config.toml
router_score = "softmax"
vocab_size = 8192
norm = "layernorm"
batch_tokens = [16384, 32768, 65536]
Below are experts of layer 3 (counted from 0) of a mixture-of-experts language model. Rows are named router (the router's row for the expert), gate (a neuron's input weights, with its number), up (a neuron's input weights, with its number), down (a neuron's output weights, with its number) and show model dimensions 0-63. Each number is 50 + 10 x the weight over its row's rms, rounded and kept within 0 to 99.
After each expert's rows: "comes before" lists some tokens at least twice as common just after its tokens as in all text; "gets" lists some tokens that make up at least twice as much of what it gets as of all text. This comes from a sample of Wikipedia text that the model never trained on. Tokens count by the router's weight.

# expert 4
router:52 47 53 54 55 46 50 56 47 18 35 43 60 36 53 51 49 68 66 50 33 46 53 38 61 52 63 66 54 63 51 41 49 58 47 63 55 45 45 59 64 57 55 41 47 61 56 35 53 61 48 47 50 38 28 47 46 60 41 45 53 42 53 38
gate0:64 41 47 40 58 63 55 51 51 64 67 41 60 63 48 51 56 48 47 44 41 53 39 50 39 49 51 46 46 38 51 41 39 54 56 51 57 46 49 58 46 52 56 57 59 46 33 66 51 57 42 53 55 60 67 66 41 37 41 68 50 39 64 51
up0:30 70 59 41 43 39 35 49 52 38 27 68 43 48 32 49 48 38 60 53 46 59 55 55 54 46 42 61 47 44 59 77 66 48 42 58 32 30 47 44 45 52 44 46 41 55 60 46 56 63 39 59 27 32 44 57 37 59 69 51 57 53 45 60
down0:52 54 50 61 59 51 49 64 49 39 47 63 51 55 48 59 44 33 29 54 65 47 48 54 45 42 73 54 31 58 42 46 57 40 59 59 41 48 51 36 53 48 34 37 26 49 52 27 58 41 42 56 37 42 44 42 59 55 43 37 63 64 40 49
gate1:65 65 45 42 62 56 50 47 37 58 47 41 41 39 41 45 27 62 51 52 45 55 44 40 47 36 50 56 55 80 44 45 29 56 59 54 42 52 44 49 33 44 33 42 60 31 49 66 72 41 43 58 38 50 50 53 53 50 59 59 35 28 60 56
up1:50 39 54 68 43 63 65 38 70 67 55 51 63 59 47 45 70 46 50 45 48 54 51 52 58 61 47 59 36 32 55 58 66 47 46 35 58 58 58 40 52 41 55 55 44 69 47 32 43 55 52 46 69 45 35 37 62 48 63 38 56 62 43 51
down1:23 43 54 66 56 61 48 40 55 48 33 66 52 55 55 55 44 51 61 25 49 58 40 67 38 53 42 45 45 44 54 49 50 29 49 30 51 59 67 53 52 44 68 53 45 49 40 52 46 68 52 34 42 47 50 67 49 54 70 55 48 34 39 43
gate2:63 33 49 39 46 58 60 48 25 49 66 51 41 57 47 58 38 62 46 48 39 45 53 47 54 54 63 55 46 48 50 45 57 37 39 46 48 32 47 49 63 38 44 43 51 56 48 45 36 62 41 59 76 58 64 59 48 53 32 41 42 48 46 54
up2:49 41 55 51 44 52 52 64 61 52 60 44 49 50 64 54 51 54 35 52 29 40 56 41 49 46 63 47 38 50 49 29 49 43 40 46 52 42 37 41 69 58 40 50 58 47 57 47 57 63 41 53 50 52 23 68 51 51 48 47 55 55 43 45
down2:62 53 63 45 45 53 34 43 58 41 48 64 50 40 54 49 60 31 62 42 54 55 60 50 49 57 60 46 41 59 58 47 45 45 39 59 36 44 46 31 57 38 62 45 30 51 50 55 62 49 44 58 54 48 83 44 44 62 39 55 46 57 64 38
gate3:51 49 58 41 34 38 50 32 53 46 53 44 49 59 58 35 46 47 40 52 33 55 49 53 49 37 34 65 65 48 39 50 46 51 42 45 42 33 43 51 45 62 40 65 56 53 61 57 46 42 48 32 51 58 34 54 44 44 52 53 55 64 42 56
up3:47 46 47 42 52 54 47 48 57 52 58 33 37 52 53 45 50 51 51 47 71 43 41 59 38 54 62 27 54 57 67 48 67 57 55 53 62 50 37 53 39 54 59 49 48 45 38 51 35 60 50 58 46 44 68 60 45 41 70 48 44 52 61 64
down3:50 45 34 51 54 41 68 49 39 67 55 44 52 41 41 47 46 53 39 47 31 44 49 42 58 48 64 27 55 51 73 54 67 41 50 40 59 46 37 48 59 41 24 48 46 29 47 49 49 51 47 66 36 65 60 54 48 43 56 61 42 58 56 38
comes before: " the", "s", "ed", " a", "ing", " to"
gets: "ing", " of", "ed", " with", " for", " on"

# expert 46
router:51 42 41 43 65 57 44 38 49 47 46 68 45 71 45 36 43 61 58 61 48 59 44 53 33 38 73 35 45 31 45 45 44 43 60 61 43 58 48 46 58 58 67 42 58 51 73 52 52 50 41 43 58 50 50 62 57 63 42 47 60 44 66 43
gate0:53 57 48 54 54 33 28 73 43 87 56 49 52 48 46 60 56 51 82 50 46 57 42 42 37 51 49 51 45 41 40 40 60 37 60 54 56 44 44 57 35 51 46 46 57 46 59 20 55 66 45 49 61 51 38 50 53 38 44 41 56 27 42 44
up0:64 44 46 54 37 52 53 43 52 54 43 49 58 53 37 46 55 52 40 41 57 66 44 48 46 42 56 43 51 57 64 49 59 51 51 39 52 53 49 34 35 53 51 57 62 38 59 56 55 44 88 41 30 53 37 54 53 53 55 38 44 58 49 59
down0:51 52 65 64 51 54 50 50 56 45 50 38 50 63 67 50 56 61 54 41 40 57 54 42 32 64 56 49 58 41 45 27 42 44 53 67 58 57 53 57 46 53 42 51 67 43 55 36 45 54 05 46 65 48 38 40 48 48 48 52 41 41 53 37
gate1:52 51 60 66 53 53 51 46 52 56 53 50 39 30 33 63 45 49 53 44 44 66 48 29 52 43 52 43 53 47 49 40 44 47 50 57 51 51 47 53 39 49 37 49 36 55 44 43 41 64 40 44 61 50 32 63 46 35 37 75 62 54 71 64
up1:57 52 58 56 67 85 48 59 51 72 61 52 59 54 47 48 61 62 48 40 50 54 48 47 44 48 33 40 59 57 53 28 51 52 45 45 69 49 53 44 55 41 42 47 43 51 47 39 46 73 30 44 36 54 50 49 54 44 44 43 48 60 66 62
down1:46 54 36 50 62 55 64 50 58 71 47 46 49 55 53 60 59 66 39 59 49 68 42 44 57 44 40 38 43 42 53 39 28 52 40 55 60 51 53 44 49 54 45 50 49 52 56 34 50 68 44 48 53 47 51 54 47 43 54 50 47 57 47 54
gate2:51 56 69 50 43 65 54 32 55 55 44 45 51 52 43 58 52 51 37 51 50 63 30 54 35 53 58 46 39 36 55 47 58 68 49 65 55 50 47 34 55 39 71 50 54 58 54 60 50 42 62 42 38 49 61 60 55 64 36 48 57 70 41 54
up2:53 44 52 48 69 57 60 56 62 46 52 52 49 48 42 65 68 61 49 49 55 56 72 58 43 55 47 51 50 41 63 52 51 57 47 53 81 49 51 62 48 52 57 49 38 40 61 58 38 56 67 61 34 35 33 52 33 28 41 34 57 53 52 61
down2:25 58 37 54 65 50 67 45 51 50 42 43 50 44 49 56 34 49 73 41 65 46 63 41 53 72 52 65 63 54 36 53 45 44 58 34 31 64 39 48 49 55 30 45 58 53 47 43 68 53 59 66 29 52 47 49 49 56 65 45 42 21 47 58
gate3:45 48 70 52 37 57 49 49 59 75 42 50 56 41 34 48 37 56 45 52 44 50 40 36 67 56 57 46 54 45 50 32 56 60 53 42 60 60 52 37 40 48 74 52 53 45 49 47 25 47 52 57 54 62 46 52 50 55 41 47 46 65 57 39
up3:47 50 57 52 63 49 61 38 55 52 50 60 54 57 38 30 34 26 54 57 59 62 47 47 58 58 60 50 60 47 46 44 40 38 55 36 47 55 51 33 50 44 61 63 70 57 44 58 22 47 40 52 59 52 53 43 49 58 50 59 51 56 58 39
down3:54 50 49 60 63 50 49 50 60 54 50 37 51 62 42 40 47 36 47 38 54 46 43 52 72 44 40 58 44 64 49 52 50 35 68 42 47 42 59 36 40 42 46 55 49 54 47 50 43 51 30 57 49 47 61 51 47 49 42 60 58 54 46 23
comes before: " the", " a", " be", " his", " an", " \""
gets: " to", " as", " and", " at", " of", " with"

# expert 37
router:44 44 54 74 43 33 52 49 22 62 38 65 44 44 33 51 66 59 43 66 41 44 49 43 47 42 40 38 42 56 59 55 59 60 47 49 55 56 41 30 48 55 59 57 43 56 36 56 32 63 39 45 47 65 69 66 56 55 54 53 44 33 59 56
gate0:42 43 63 53 64 64 55 60 47 38 61 48 50 54 47 66 48 50 51 46 41 50 41 43 44 58 49 59 49 56 66 50 36 52 51 27 38 41 52 59 39 46 67 55 28 50 50 46 31 45 35 59 45 42 75 41 45 45 40 62 53 51 40 26
up0:50 50 47 59 50 64 70 55 59 45 40 55 54 42 56 56 32 56 36 52 33 49 48 43 46 44 46 46 48 48 60 47 46 57 48 26 38 65 55 61 42 55 59 47 51 42 61 45 39 35 51 52 47 37 66 31 48 51 49 39 74 34 44 42
down0:50 50 44 25 31 47 42 76 44 34 45 24 50 46 53 44 47 42 49 63 41 58 50 67 48 44 50 38 55 45 66 73 62 18 53 39 46 39 53 58 42 37 43 46 50 51 49 47 50 53 74 55 43 53 57 38 64 43 52 53 42 38 50 49
gate1:49 67 52 47 53 38 68 52 44 46 67 37 56 58 38 25 30 53 68 53 56 61 45 41 50 49 38 43 53 38 47 62 51 46 35 65 41 49 45 53 49 33 55 63 40 54 55 43 49 64 73 58 36 41 38 53 53 53 67 43 51 67 40 58
up1:51 37 43 42 60 60 39 41 63 43 39 52 48 40 57 59 56 43 29 44 56 51 47 61 51 55 64 68 43 62 54 31 35 45 54 43 61 45 59 51 48 65 65 44 60 41 46 71 59 51 25 50 68 54 37 40 50 50 39 62 47 44 56 58
down1:59 49 41 49 67 45 47 57 55 71 61 62 49 61 58 50 57 56 42 39 51 39 33 44 50 45 41 47 57 58 45 29 44 34 38 47 51 45 27 37 50 52 56 50 63 52 61 51 47 53 32 50 39 45 34 38 52 45 59 44 40 46 54 28
gate2:41 49 52 60 37 50 58 35 73 39 52 53 53 50 55 41 47 55 78 44 53 55 55 30 57 57 59 53 48 63 47 50 47 73 42 41 48 51 50 45 48 51 46 45 52 47 47 30 31 35 53 40 56 43 22 51 56 54 67 60 61 40 54 62
up2:48 50 56 41 44 57 44 40 50 63 40 47 47 43 47 54 54 32 45 62 45 37 49 52 52 62 55 63 61 62 54 60 58 49 45 53 60 58 65 55 42 50 53 57 60 56 43 46 61 68 84 47 54 37 40 40 46 39 39 41 53 53 47 21
down2:43 47 33 42 22 60 47 43 50 27 33 44 49 38 65 48 46 43 71 45 53 44 39 58 56 59 50 39 47 66 47 47 51 57 37 41 50 47 63 50 51 53 44 45 41 52 49 44 40 49 42 52 40 52 58 46 69 36 30 42 51 45 45 45
gate3:52 54 40 52 44 38 44 61 39 67 38 52 46 64 48 55 54 53 67 50 40 42 39 54 56 51 44 47 51 37 51 41 50 42 44 47 51 61 65 60 39 56 55 54 79 39 50 64 68 57 49 47 61 50 56 76 65 62 64 56 66 26 56 62
up3:62 50 57 41 61 34 54 40 65 42 56 45 61 57 53 26 40 48 43 48 52 43 55 53 38 46 56 59 55 53 46 57 40 47 54 44 54 57 50 43 66 48 44 47 29 61 50 49 35 46 42 48 52 64 71 38 43 40 50 53 34 69 51 21
down3:56 47 58 28 69 44 58 46 54 71 47 42 49 62 50 53 66 31 58 29 49 54 57 56 38 57 69 49 46 61 50 49 52 41 68 55 75 56 60 62 60 43 69 54 42 48 36 49 46 53 55 58 35 53 49 47 56 32 30 62 51 33 58 41
comes before: "0", " |", "5", "8", "6", "7"
gets: "0", "2", "9", "1", "8", "5"

# expert 20
router:38 42 55 46 56 37 38 36 46 46 56 69 42 51 57 41 51 40 70 56 64 47 59 35 45 53 47 48 63 59 48 60 41 64 57 51 46 50 46 44 49 57 54 50 43 45 41 72 50 65 42 61 40 33 56 60 34 36 56 58 49 48 40 56
gate0:61 71 49 47 46 29 56 44 45 37 30 58 53 49 38 51 64 35 53 35 38 50 69 45 53 53 29 37 47 60 44 55 45 54 41 46 39 45 49 51 65 44 52 48 51 48 51 46 45 28 52 64 52 53 48 61 60 53 63 52 48 61 58 45
up0:34 49 61 52 44 41 64 53 63 45 52 47 47 30 40 39 68 43 32 67 43 59 25 51 44 54 56 54 54 32 54 55 46 49 62 42 45 61 63 53 47 49 70 55 66 47 53 42 53 26 74 54 62 55 68 39 58 48 40 88 62 53 44 51
down0:53 56 43 50 41 49 61 49 41 20 35 51 49 56 66 39 64 46 45 50 66 30 52 43 37 50 38 50 56 45 44 63 48 60 50 40 50 54 57 48 57 35 45 65 64 53 60 66 54 57 32 58 62 47 44 55 59 54 64 60 58 42 43 54
gate1:53 37 45 52 49 78 50 44 66 61 47 59 54 53 54 48 40 53 65 38 31 54 46 34 50 61 58 54 55 49 51 43 63 37 46 34 55 62 47 33 36 56 23 55 35 61 52 66 33 33 28 46 45 48 77 58 54 55 56 51 62 50 53 44
up1:59 43 41 55 71 59 44 46 36 43 67 66 55 45 62 37 43 55 45 48 43 51 54 54 55 52 52 61 49 59 47 64 41 50 42 46 54 68 53 62 53 40 54 51 50 38 43 37 48 36 56 50 39 37 58 49 32 59 38 34 47 64 53 48
down1:38 44 51 45 61 55 37 55 48 60 60 42 51 44 41 39 44 60 55 46 30 60 43 53 46 41 60 68 43 58 42 65 59 49 66 62 55 61 51 73 62 55 48 59 36 33 56 36 50 60 45 48 43 68 40 35 43 62 36 83 53 42 51 36
gate2:47 54 45 51 54 55 46 41 33 34 52 48 36 54 61 67 36 71 46 51 50 50 59 61 50 60 62 50 61 28 52 60 39 46 43 46 64 48 55 55 75 47 54 48 49 51 44 50 31 40 56 37 62 43 33 66 39 40 99 47 60 56 44 46
up2:48 46 49 47 60 54 50 51 32 30 60 48 37 49 62 51 48 59 54 56 47 34 64 73 48 70 46 58 50 44 59 47 41 38 53 58 61 51 45 49 54 50 66 51 49 54 57 41 52 61 67 46 53 47 48 71 42 47 66 68 67 46 39 57
down2:63 63 52 47 58 59 64 50 38 47 58 49 50 50 52 64 40 56 46 38 51 47 52 62 45 54 48 40 46 46 34 48 63 55 55 53 46 51 44 47 57 56 51 56 54 50 52 55 56 50 47 69 23 57 73 51 53 29 53 58 48 52 49 48
gate3:56 54 72 43 33 51 57 41 64 44 39 54 52 57 53 41 69 40 70 56 66 73 33 68 41 60 44 44 49 53 46 51 62 52 43 55 62 54 39 45 58 55 61 51 56 51 54 40 50 35 38 52 45 59 77 48 63 47 56 59 47 45 44 54
up3:55 48 40 42 59 33 45 43 32 49 59 39 43 42 47 48 55 60 22 50 37 30 59 53 55 42 51 48 44 47 57 72 38 57 51 34 40 41 57 51 55 65 30 47 48 39 49 43 55 50 40 41 64 48 77 71 61 56 24 63 54 47 35 55
down3:34 47 44 67 39 45 43 53 51 43 68 61 49 30 60 54 47 49 49 46 45 51 64 58 63 44 54 49 54 36 46 55 43 56 44 40 43 37 57 27 60 23 54 47 56 36 64 54 58 48 33 49 64 54 53 58 54 60 57 49 57 54 41 55
comes before: " ", "\n", "-", " —", " W", " −"
gets: " |", ";", "\n", " United", "---|---|---|---|", " /"

# expert 41
router:47 50 63 50 59 56 64 58 67 72 60 61 44 43 55 46 46 67 45 57 55 44 55 43 47 52 39 55 51 60 48 65 51 57 59 46 64 45 47 70 43 63 59 43 48 44 48 48 57 48 82 54 46 58 30 52 46 37 47 52 58 55 38 32
gate0:40 43 48 41 68 64 43 42 61 33 27 54 63 48 39 46 52 66 57 34 53 46 48 48 39 47 36 51 60 51 42 65 56 57 50 68 63 38 52 32 51 32 54 46 46 45 43 40 68 59 34 50 67 50 35 24 59 55 57 68 48 45 47 22
up0:39 44 51 55 65 57 51 44 52 45 21 60 59 63 52 43 47 47 49 36 59 44 58 56 30 58 43 48 54 51 49 76 49 53 52 61 51 52 56 34 59 46 47 48 42 52 28 49 57 52 50 60 65 49 19 29 49 59 59 66 48 56 34 39
down0:36 45 50 47 75 40 47 48 54 60 41 38 49 53 39 37 50 49 55 55 56 38 37 43 28 38 56 49 51 73 71 66 62 39 50 50 49 47 62 39 55 66 47 40 46 64 49 48 79 50 73 51 64 51 30 43 46 47 42 52 51 61 39 60
gate1:49 54 50 66 46 33 44 67 49 60 58 60 45 50 46 30 33 44 55 53 38 62 58 53 60 63 40 54 51 72 52 59 42 51 53 38 44 49 50 52 36 39 49 47 60 44 53 50 62 52 58 37 69 48 83 43 50 56 46 29 53 56 57 62
up1:50 47 56 46 56 54 62 45 33 75 46 59 38 61 55 49 45 57 70 56 52 45 49 60 42 50 40 56 57 69 66 46 60 57 45 40 51 25 50 51 50 59 57 55 46 51 55 54 56 57 46 43 46 50 64 60 40 47 08 41 53 41 64 52
down1:48 49 57 45 53 63 64 35 63 74 46 45 49 42 40 47 38 64 66 46 54 61 39 49 44 54 44 53 52 42 62 55 66 60 40 37 46 55 33 37 60 46 56 55 64 39 62 42 66 55 53 53 43 59 55 39 50 65 24 52 48 57 61 35
gate2:55 45 49 45 42 58 43 56 51 48 22 59 45 46 45 55 61 61 16 46 45 44 50 67 64 46 57 58 57 63 43 59 68 46 52 62 35 65 39 49 51 40 58 45 64 52 57 42 44 34 29 49 72 51 24 44 42 47 62 61 54 65 46 45
up2:47 64 62 57 35 36 48 61 61 68 18 48 60 57 66 43 44 51 53 41 47 46 56 67 49 62 55 47 54 66 24 46 58 44 45 34 47 48 53 55 57 33 69 55 53 48 40 60 61 53 51 49 62 51 57 60 44 48 64 26 47 49 44 36
down2:50 39 40 51 66 33 46 59 36 69 56 40 49 45 38 57 60 48 53 34 47 53 59 58 50 54 51 53 47 61 68 56 51 50 52 61 45 55 48 61 45 48 40 56 52 54 47 54 44 37 31 56 67 60 20 36 48 60 44 46 50 45 47 62
gate3:50 39 52 56 47 34 59 45 63 24 61 44 42 35 50 50 58 29 68 53 53 36 64 55 54 44 54 55 53 37 51 56 48 41 63 48 43 65 44 54 65 46 63 53 48 47 47 58 44 52 35 60 46 46 68 67 54 45 43 31 42 49 39 48
up3:54 58 57 46 77 81 50 61 48 60 37 44 48 67 47 56 46 80 79 47 45 65 51 41 45 52 44 39 54 59 48 45 49 66 36 48 39 39 45 54 38 53 43 58 44 58 39 55 37 48 59 51 48 30 82 37 46 61 28 45 43 52 32 43
down3:51 60 57 59 59 55 56 29 53 44 55 59 52 45 50 38 42 34 72 40 54 43 52 44 70 55 47 48 44 56 55 47 48 46 46 56 40 45 49 44 65 57 50 48 52 49 46 53 38 53 32 64 46 49 49 53 56 52 53 61 47 79 44 60
comes before: " ", " \"", " was", " A", "'", " USA"
gets: " |", "|", " (", ":", ";", " he"

# expert 9
router:45 42 41 36 61 54 48 44 33 35 38 42 54 50 63 39 59 60 42 54 44 37 66 40 53 59 76 60 52 44 58 40 37 51 55 67 41 51 60 70 57 58 71 51 56 46 55 38 50 38 40 33 58 55 30 36 45 58 31 44 64 35 48 34
gate0:59 52 43 67 36 55 52 61 49 67 25 48 57 47 47 46 31 42 66 64 47 60 51 37 55 48 50 46 55 50 56 52 38 48 52 71 39 71 57 57 48 51 48 47 49 66 35 59 46 53 44 53 64 49 47 73 49 57 47 46 46 56 41 40
up0:60 41 48 55 45 45 48 52 38 51 37 42 61 59 38 43 30 36 60 55 53 42 51 54 51 48 37 54 45 61 45 31 44 57 42 58 52 57 63 65 36 51 57 65 40 58 49 57 54 52 52 57 35 45 30 65 71 44 37 51 55 56 50 54
down0:72 55 54 47 38 57 60 42 47 60 48 59 49 60 31 49 45 37 40 56 31 40 59 60 43 42 40 45 56 40 67 58 27 44 48 53 38 60 58 79 44 49 69 60 46 55 64 57 45 41 55 43 37 49 25 54 61 43 47 45 51 56 33 71
gate1:56 43 59 38 31 41 55 44 63 48 50 52 65 45 60 40 41 58 59 71 42 64 59 48 39 62 47 50 44 53 57 53 46 28 49 57 52 43 65 60 44 62 52 54 41 41 59 69 50 54 86 49 37 48 73 49 48 46 53 53 36 56 41 66
up1:56 47 53 61 40 22 63 34 62 66 46 55 54 45 35 52 44 62 49 43 42 62 53 51 33 51 48 59 53 43 48 62 44 37 47 53 33 52 46 51 53 62 71 53 54 51 62 60 39 13 67 50 53 55 61 57 52 56 41 36 42 50 63 47
down1:56 47 59 48 55 55 71 46 68 53 42 50 49 43 57 40 66 47 57 44 44 24 47 50 44 53 50 63 58 61 57 66 25 26 57 50 54 53 63 44 54 64 49 37 40 51 43 44 48 45 42 46 63 54 21 61 51 38 45 47 67 44 36 52
gate2:44 63 59 41 46 39 46 59 45 41 66 48 46 55 45 55 58 32 53 43 45 56 58 35 62 38 51 55 48 55 45 33 49 54 50 49 41 34 52 57 58 55 35 47 62 44 52 43 58 60 57 45 51 49 53 43 44 49 53 37 59 50 44 32
up2:55 52 50 45 36 68 49 43 56 39 59 45 48 44 59 59 41 55 37 42 71 41 43 51 54 57 58 54 55 51 57 45 56 39 41 34 46 60 45 56 52 49 72 54 61 46 43 59 53 47 72 54 28 55 37 43 56 49 29 59 48 55 41 60
down2:56 55 34 50 56 56 51 49 51 50 40 58 50 43 50 58 47 56 48 64 44 56 50 51 40 54 45 40 65 46 56 60 51 59 38 44 47 45 48 34 45 59 66 59 54 47 45 51 44 62 38 53 63 48 54 47 39 62 43 60 33 53 58 47
gate3:53 58 53 32 46 62 47 66 56 48 52 41 49 56 46 65 37 51 44 48 35 35 49 54 59 56 62 46 60 43 26 33 45 57 39 49 48 44 44 43 50 41 32 41 61 39 37 38 73 61 61 43 37 57 48 46 49 45 55 59 59 41 26 49
up3:44 57 41 40 55 46 49 58 51 58 59 41 67 48 62 45 56 42 61 39 53 46 43 63 49 56 59 41 45 32 32 43 71 61 51 50 53 41 38 56 50 39 44 32 52 41 56 38 50 38 60 45 53 64 57 65 56 32 70 63 44 60 49 62
down3:46 54 34 55 57 43 55 50 52 49 61 50 52 45 59 64 42 52 57 33 42 51 50 45 55 46 59 50 58 34 21 59 60 64 39 56 50 39 34 74 60 55 49 42 41 39 58 44 55 49 49 39 39 56 55 47 41 47 46 45 46 49 45 73
comes before: " the", " a", " to", " his", " by", " in"
gets: " of", " in", "ed", " to", " for", " on"

# expert 31
router:35 38 45 50 46 46 47 49 49 45 39 50 39 49 37 55 54 49 55 55 50 44 44 51 48 31 48 48 44 38 48 57 50 44 45 51 67 51 63 52 36 52 25 56 37 33 53 45 58 57 46 57 57 38 73 41 58 66 46 51 29 34 46 63
gate0:64 55 55 70 60 64 47 38 60 60 47 53 48 31 43 29 32 30 46 35 56 50 45 55 56 41 43 53 47 41 36 43 41 63 56 51 49 52 64 54 52 45 63 56 49 53 47 46 47 51 64 53 44 44 61 50 41 50 62 50 48 53 58 55
up0:39 43 47 44 44 43 58 46 35 45 61 47 45 58 54 66 70 61 53 66 50 48 58 43 46 56 57 55 55 58 49 58 60 41 47 46 56 54 42 38 49 41 41 37 47 51 52 76 40 47 39 54 57 61 56 52 49 44 37 57 58 51 54 32
down0:36 65 55 60 50 46 67 57 47 50 57 37 51 49 65 50 46 57 54 41 43 61 61 47 46 51 55 48 50 49 56 47 56 31 52 40 54 41 36 42 52 59 60 31 54 53 38 60 48 32 52 46 52 55 59 56 49 41 45 39 53 61 57 38
gate1:50 42 33 60 59 76 53 64 59 44 40 52 60 50 75 55 44 38 48 54 40 64 60 55 40 29 54 70 46 56 46 59 52 46 50 42 48 61 44 46 57 61 43 57 46 42 51 48 41 57 72 37 45 48 60 40 60 43 62 53 45 61 55 27
up1:50 33 52 66 53 54 57 51 46 46 49 53 53 39 71 45 48 54 75 57 47 70 57 61 49 32 60 53 41 39 48 38 53 55 51 50 58 58 43 56 57 44 47 60 68 46 52 69 58 43 58 43 39 66 37 44 36 48 63 39 48 59 53 43
down1:41 57 51 45 83 55 52 39 56 41 44 62 49 36 57 46 43 58 55 75 33 30 66 47 51 43 40 78 46 48 56 45 47 70 43 43 56 43 47 43 55 50 30 44 60 53 50 40 52 56 55 47 58 44 48 37 46 53 53 37 43 50 55 50
gate2:28 48 37 37 53 44 54 55 61 64 65 63 58 64 37 61 51 59 56 49 45 38 44 49 33 51 50 36 61 51 54 49 38 41 31 53 46 49 69 40 59 63 47 57 43 40 48 59 67 56 51 46 38 55 50 48 31 67 55 56 45 38 42 47
up2:43 38 54 51 44 60 50 51 55 58 33 50 40 55 51 56 70 45 56 61 36 44 48 64 48 48 54 64 48 49 49 50 64 40 54 47 44 51 48 30 53 49 54 41 58 48 49 34 43 49 38 46 56 51 27 41 56 52 74 31 57 49 51 72
down2:48 43 69 50 58 51 44 44 48 53 34 47 51 44 50 49 50 53 60 43 38 71 40 49 22 47 47 59 42 40 40 29 73 62 54 40 44 47 41 60 55 38 52 47 50 46 47 57 52 43 40 45 57 46 65 47 55 68 42 36 52 64 46 53
gate3:48 38 45 36 38 74 58 47 57 31 41 52 46 46 41 50 53 58 48 44 53 62 42 62 31 43 47 47 64 32 54 59 69 49 51 56 47 63 57 45 56 45 38 55 30 57 56 37 55 29 55 41 72 42 59 55 53 54 51 55 49 55 48 49
up3:43 53 54 26 41 56 55 37 65 32 39 47 44 47 42 47 56 53 43 40 57 45 38 58 36 37 48 53 57 34 52 49 66 49 41 67 44 70 46 46 65 42 48 46 42 49 50 50 65 28 44 39 76 56 71 55 48 51 50 58 63 61 39 48
down3:46 51 61 38 50 59 57 45 62 57 45 42 49 58 36 51 49 55 54 43 42 55 36 57 40 53 50 56 36 36 55 43 58 36 45 60 45 58 85 45 59 32 36 51 42 61 40 49 52 36 52 46 62 46 40 29 62 68 43 56 60 55 39 62
comes before: "s", "0", "9", "8", "7", "6"
gets: "9", "0", "1", "7", "2", "8"

# expert 35
router:71 48 48 32 39 39 46 28 65 23 58 39 52 75 55 34 36 41 52 34 64 55 33 48 28 53 58 55 61 52 27 44 54 29 53 65 36 56 50 65 47 42 48 48 34 34 71 45 49 38 38 46 51 44 49 53 51 38 36 66 54 59 39 40
gate0:44 49 56 49 51 31 49 37 67 49 48 52 62 42 48 48 51 53 48 57 42 48 47 57 51 53 35 57 54 42 48 52 42 50 42 52 54 47 51 54 56 44 44 43 40 65 59 52 58 42 48 54 43 52 59 58 47 54 46 52 40 60 41 47
up0:37 51 42 43 46 53 33 39 59 42 59 52 55 51 50 50 49 57 52 52 45 34 54 56 58 46 50 40 35 47 53 47 41 50 52 27 62 46 43 65 53 46 44 47 47 52 52 48 67 56 63 48 53 48 39 44 48 41 48 32 41 62 56 51
down0:48 59 34 52 54 63 57 50 61 67 51 46 49 53 39 55 56 32 24 52 38 42 44 57 44 36 66 44 42 62 52 48 52 34 61 67 55 43 46 52 52 53 61 51 70 44 58 57 46 65 46 59 60 56 18 42 52 55 33 53 41 35 62 52
gate1:47 48 56 49 61 64 52 57 66 30 61 52 60 32 39 33 59 50 69 59 41 63 43 64 58 42 34 45 50 41 42 72 55 53 42 32 68 55 61 54 45 45 62 66 53 56 33 64 44 54 32 52 47 49 29 55 48 47 67 42 31 49 48 53
up1:49 67 55 43 44 22 50 31 39 35 54 52 68 60 64 45 47 51 46 50 41 49 46 54 51 51 50 60 51 56 45 54 43 55 50 47 29 46 42 51 63 46 49 46 61 49 59 43 55 38 54 35 78 41 56 47 61 43 43 50 62 60 42 63
down1:67 43 33 57 42 53 52 60 50 44 53 48 49 65 50 43 45 39 53 46 42 71 61 68 55 47 55 51 38 41 55 41 60 66 39 51 37 29 58 39 66 46 29 55 44 51 57 42 53 41 38 46 57 50 71 33 46 59 74 54 51 47 41 56
gate2:56 46 60 54 49 59 51 38 36 38 51 45 46 57 56 33 46 52 48 56 38 51 53 63 46 48 31 46 49 53 51 52 50 56 59 42 47 46 62 43 56 52 58 52 66 40 36 64 44 52 23 50 57 52 71 44 53 58 71 52 40 46 62 70
up2:55 47 36 61 38 51 43 66 55 48 28 55 41 36 57 54 36 59 52 41 70 54 49 35 50 48 52 58 62 54 48 65 35 47 55 60 58 55 61 49 52 68 70 45 51 46 53 66 36 38 57 42 53 40 54 38 45 62 44 40 38 39 54 45
down2:42 55 39 40 34 49 39 55 57 31 50 51 50 59 58 64 36 54 67 55 58 63 47 42 63 48 39 51 65 51 53 18 46 47 43 54 42 44 50 37 50 45 54 31 50 52 45 70 45 55 55 48 48 57 28 50 50 51 37 56 52 35 43 37
gate3:55 53 51 52 43 43 53 73 47 44 50 51 57 45 52 50 52 51 60 41 57 57 51 42 51 61 47 53 47 60 47 49 59 46 60 51 47 44 57 64 75 41 56 37 53 55 48 37 46 64 64 53 64 43 35 51 51 46 50 70 53 48 34 47
up3:38 67 64 60 56 42 49 38 60 52 36 55 43 52 38 50 48 45 63 36 76 59 49 47 45 70 48 49 47 56 33 71 33 42 46 51 56 43 51 73 51 42 78 42 48 31 52 53 44 45 60 61 39 39 37 48 54 52 56 50 51 14 41 44
down3:30 38 42 32 63 59 55 52 55 83 46 57 53 53 24 61 61 50 37 53 47 42 38 62 45 43 68 40 58 64 45 55 51 42 42 50 60 56 52 39 52 56 41 49 56 57 46 58 55 42 63 39 52 53 60 47 45 53 50 30 52 53 55 54
comes before: " the", " a", "ed", "ation", "ated", " this"
gets: " in", " by", " to", " from", " of", " at"